Weights of a small mixture-of-experts language model, trained from scratch on English Wikipedia.
Experts: 24 experts in each of 5 layers, 672 SwiGLU neurons an expert, 1 pick a token, a sigmoid router.
Below are experts of layer 4 (counted from 0) of a mixture-of-experts language model. Rows are named router (the router's row for the expert), gate (a neuron's input weights, with its number), up (a neuron's input weights, with its number), down (a neuron's output weights, with its number) and show model dimensions 80-159. Each number is 128 + 24 x the weight over its row's rms, rounded and kept within 0 to 255. Numbers have three digits each.
After each expert's rows: a language model's description of what the expert responds to; "comes after" lists some tokens at least twice as common just before its tokens as in all text. This comes from a sample of Wikipedia text that the model never trained on. Tokens count by the router's weight.

# expert 1
router:112139127111107109147139125124150074100127128086134146180138117146098170104101113149152114115115123124163151129141115182088129122132128113130137139154118097095141102149180105127146127136108080203144115192152144110115098097124130089126110153
gate0:157174083124125092123121114126106139143147115115164134175124133139123176157145142166138106124120133137139164122165121130175144108131173142134124149142095146102105110117137124112176142097120144121132119140143158117107110109112102126071123133
up0:150135099087190125146128095120112112091120082099145151136127143105121169170080147138145127112158160146119118113107135110114099163090144154136100110126095131131136148158126110104113136150146108141133109139127113144097103094139119121143126097
down0:097104113111132137170137148155148132136106141145122123141149190119115132123132122133100164152178091139126116145136092143131149146089143093094130130145125121122110143099144140148093157126133131113129147160129104098152169123098160112137155129
Year digit completions. Final three digits of years and numbers after a leading 1 or 2, in dates, citations, tables and election headings, e.g. 2|025, 1|991.
comes after: "1", "2", ",", ":", "7", "6"

# expert 19
router:110123107128139149117145118122130107153134158108111095131132116108123086127148161117119128118161149118119136119105151160149100140162146141166132144090158162097122135144137117101108118117100111119117146127101138125105118097129167126124128118
gate0:099162160101127174115149133150136102102144111092106153166162116138094129087154123163137152144144124103155123142098154119161169131121140167130123090100122162120130102109116121101139125121137166124124163145105138110130149142115108138088108127
up0:113161120095155186145100134151083133125131146101107183164130153157158125100149141211078134147117152101158119123124159117153130128148149221148118113087130131132109146123125129143162112118129155135125149139096111142123078120113121147136146140
down0:141106135112096136133111131139150166138112127074104128111123119149156154098117135172087113127145114137121145130160136120127142124124094111159136137102136126127117112107119116115122118160121197140134129126117219173128129132141121136124164159
Paragraph breaks, headings, quotes. Double line breaks after article titles and sentences, heading equals signs, opening quotes, slashes and capital letters starting lines.
comes after: ".", "\n\n", " =", ")", "==", " =="

# expert 6
router:161163142125110145151141127089124108140125114130113167089110119124180128155080147150131099114124109096119146139147121137105077148154087150127162129117108124123134113136158178150105100118126135127093087140109114139118126146138109100163124146
gate0:111083120147113144108098116120136131177128155073118165120131156110168110099090151111160119147140065150156121136130165142138100126132096099096131151120142118123151158057132173108107173126112123127123139128128111086173147119158120150157123109
up0:096108134102144107098129084100123129130085133083136144125103087099132164107098185099119121163096118133123135111132142108105072145112130129176129116145124107111153165090103157141153161107094138152113153144150097089154112112162164126155114110
down0:147089145158137123098147146147112139069117134079133102176129133146092116126086141147127080119133142132101148137148120138094103092099117131118115125144140106118168146122100141116066078144184150102138130106132116132148166131100088134120119126
Numbers and quantifiers. Small numbers and counting words, such as two, three, several, many, and digits in scores, specs and table cells.
comes after: " | ", " ", "| ", "–", "; ", ") | "

# expert 21
router:127122120172126129122117145157097094150104124099130170162152141115134153102125125113112080160132118101133144173138151128091120137092130082139136115134088130158132126205139124141128107125143144126121148115121108121148103127098167108103101153
gate0:161154176136135115070121106138125115144116167152151144122148109102098129113113116129098117114149127148121135106120191097125139138101148088153129126131086094088137146125140161095118105104125161110143122113148138144136141123112129085151093116
up0:087112155099103087154096154157111124106134118198189113111099125134117110089133105128134104171103093116107128117123069099141117107150146117179110127137112151111134126094110109165125111117129143120122140105116101109104140137147147153113130131
down0:169123144115132105097149122159164175120094184137114125126135099120157122141121131127106141123134132123170102098121150156112123107115139110150128146089155125089122080085106108157117126152164171133117098138128062113157111140178146145120073104
Leading 1 and st. Digit 1 starting years in dates and tables, and st or St word starts, e.g. (1912–1|999), Gaza St|rip, st|alwarts, stage.
comes after: ", ", " | ", " in ", " (", "–", " "

# expert 11
router:113149120134095121130153113154122108159139108104132148165150157135128112153063130159123135124116083143111133131140109146127145120142123097140121105090124138131161106128117143124136154141138127144130137160116123144124102106123127117149119182
gate0:099138151114100095102140106134181141113119119096161157119090138137122103088142123129139164097114130167120125131129120138165085151124132092119138124106127127174102147174089124090128130170099126124169151093130141118107123111125154119148138148
up0:133135137077156130119146140132143197120133098137140112100112114119114135129145129157109114102093151108184139110163127121116129118087115109166136151116123090114147151115086156085117139082120130149146112133133133132118129085118133122110120137
down0:178116158104128105142122154099101149141078151107111131091167135153144140183128103144157149090145152118158163117124107123114150091119180107092147156137143118099126135169174106130104150134112131134084130134142072160130151127126121096157115115
Line breaks in lists. Line breaks ending infobox fields, list items and table rows, plus the pipes and words that open the next row, e.g. - Club:, | C.
comes after: " |", "\n", ")", " |  |", "==", "% |"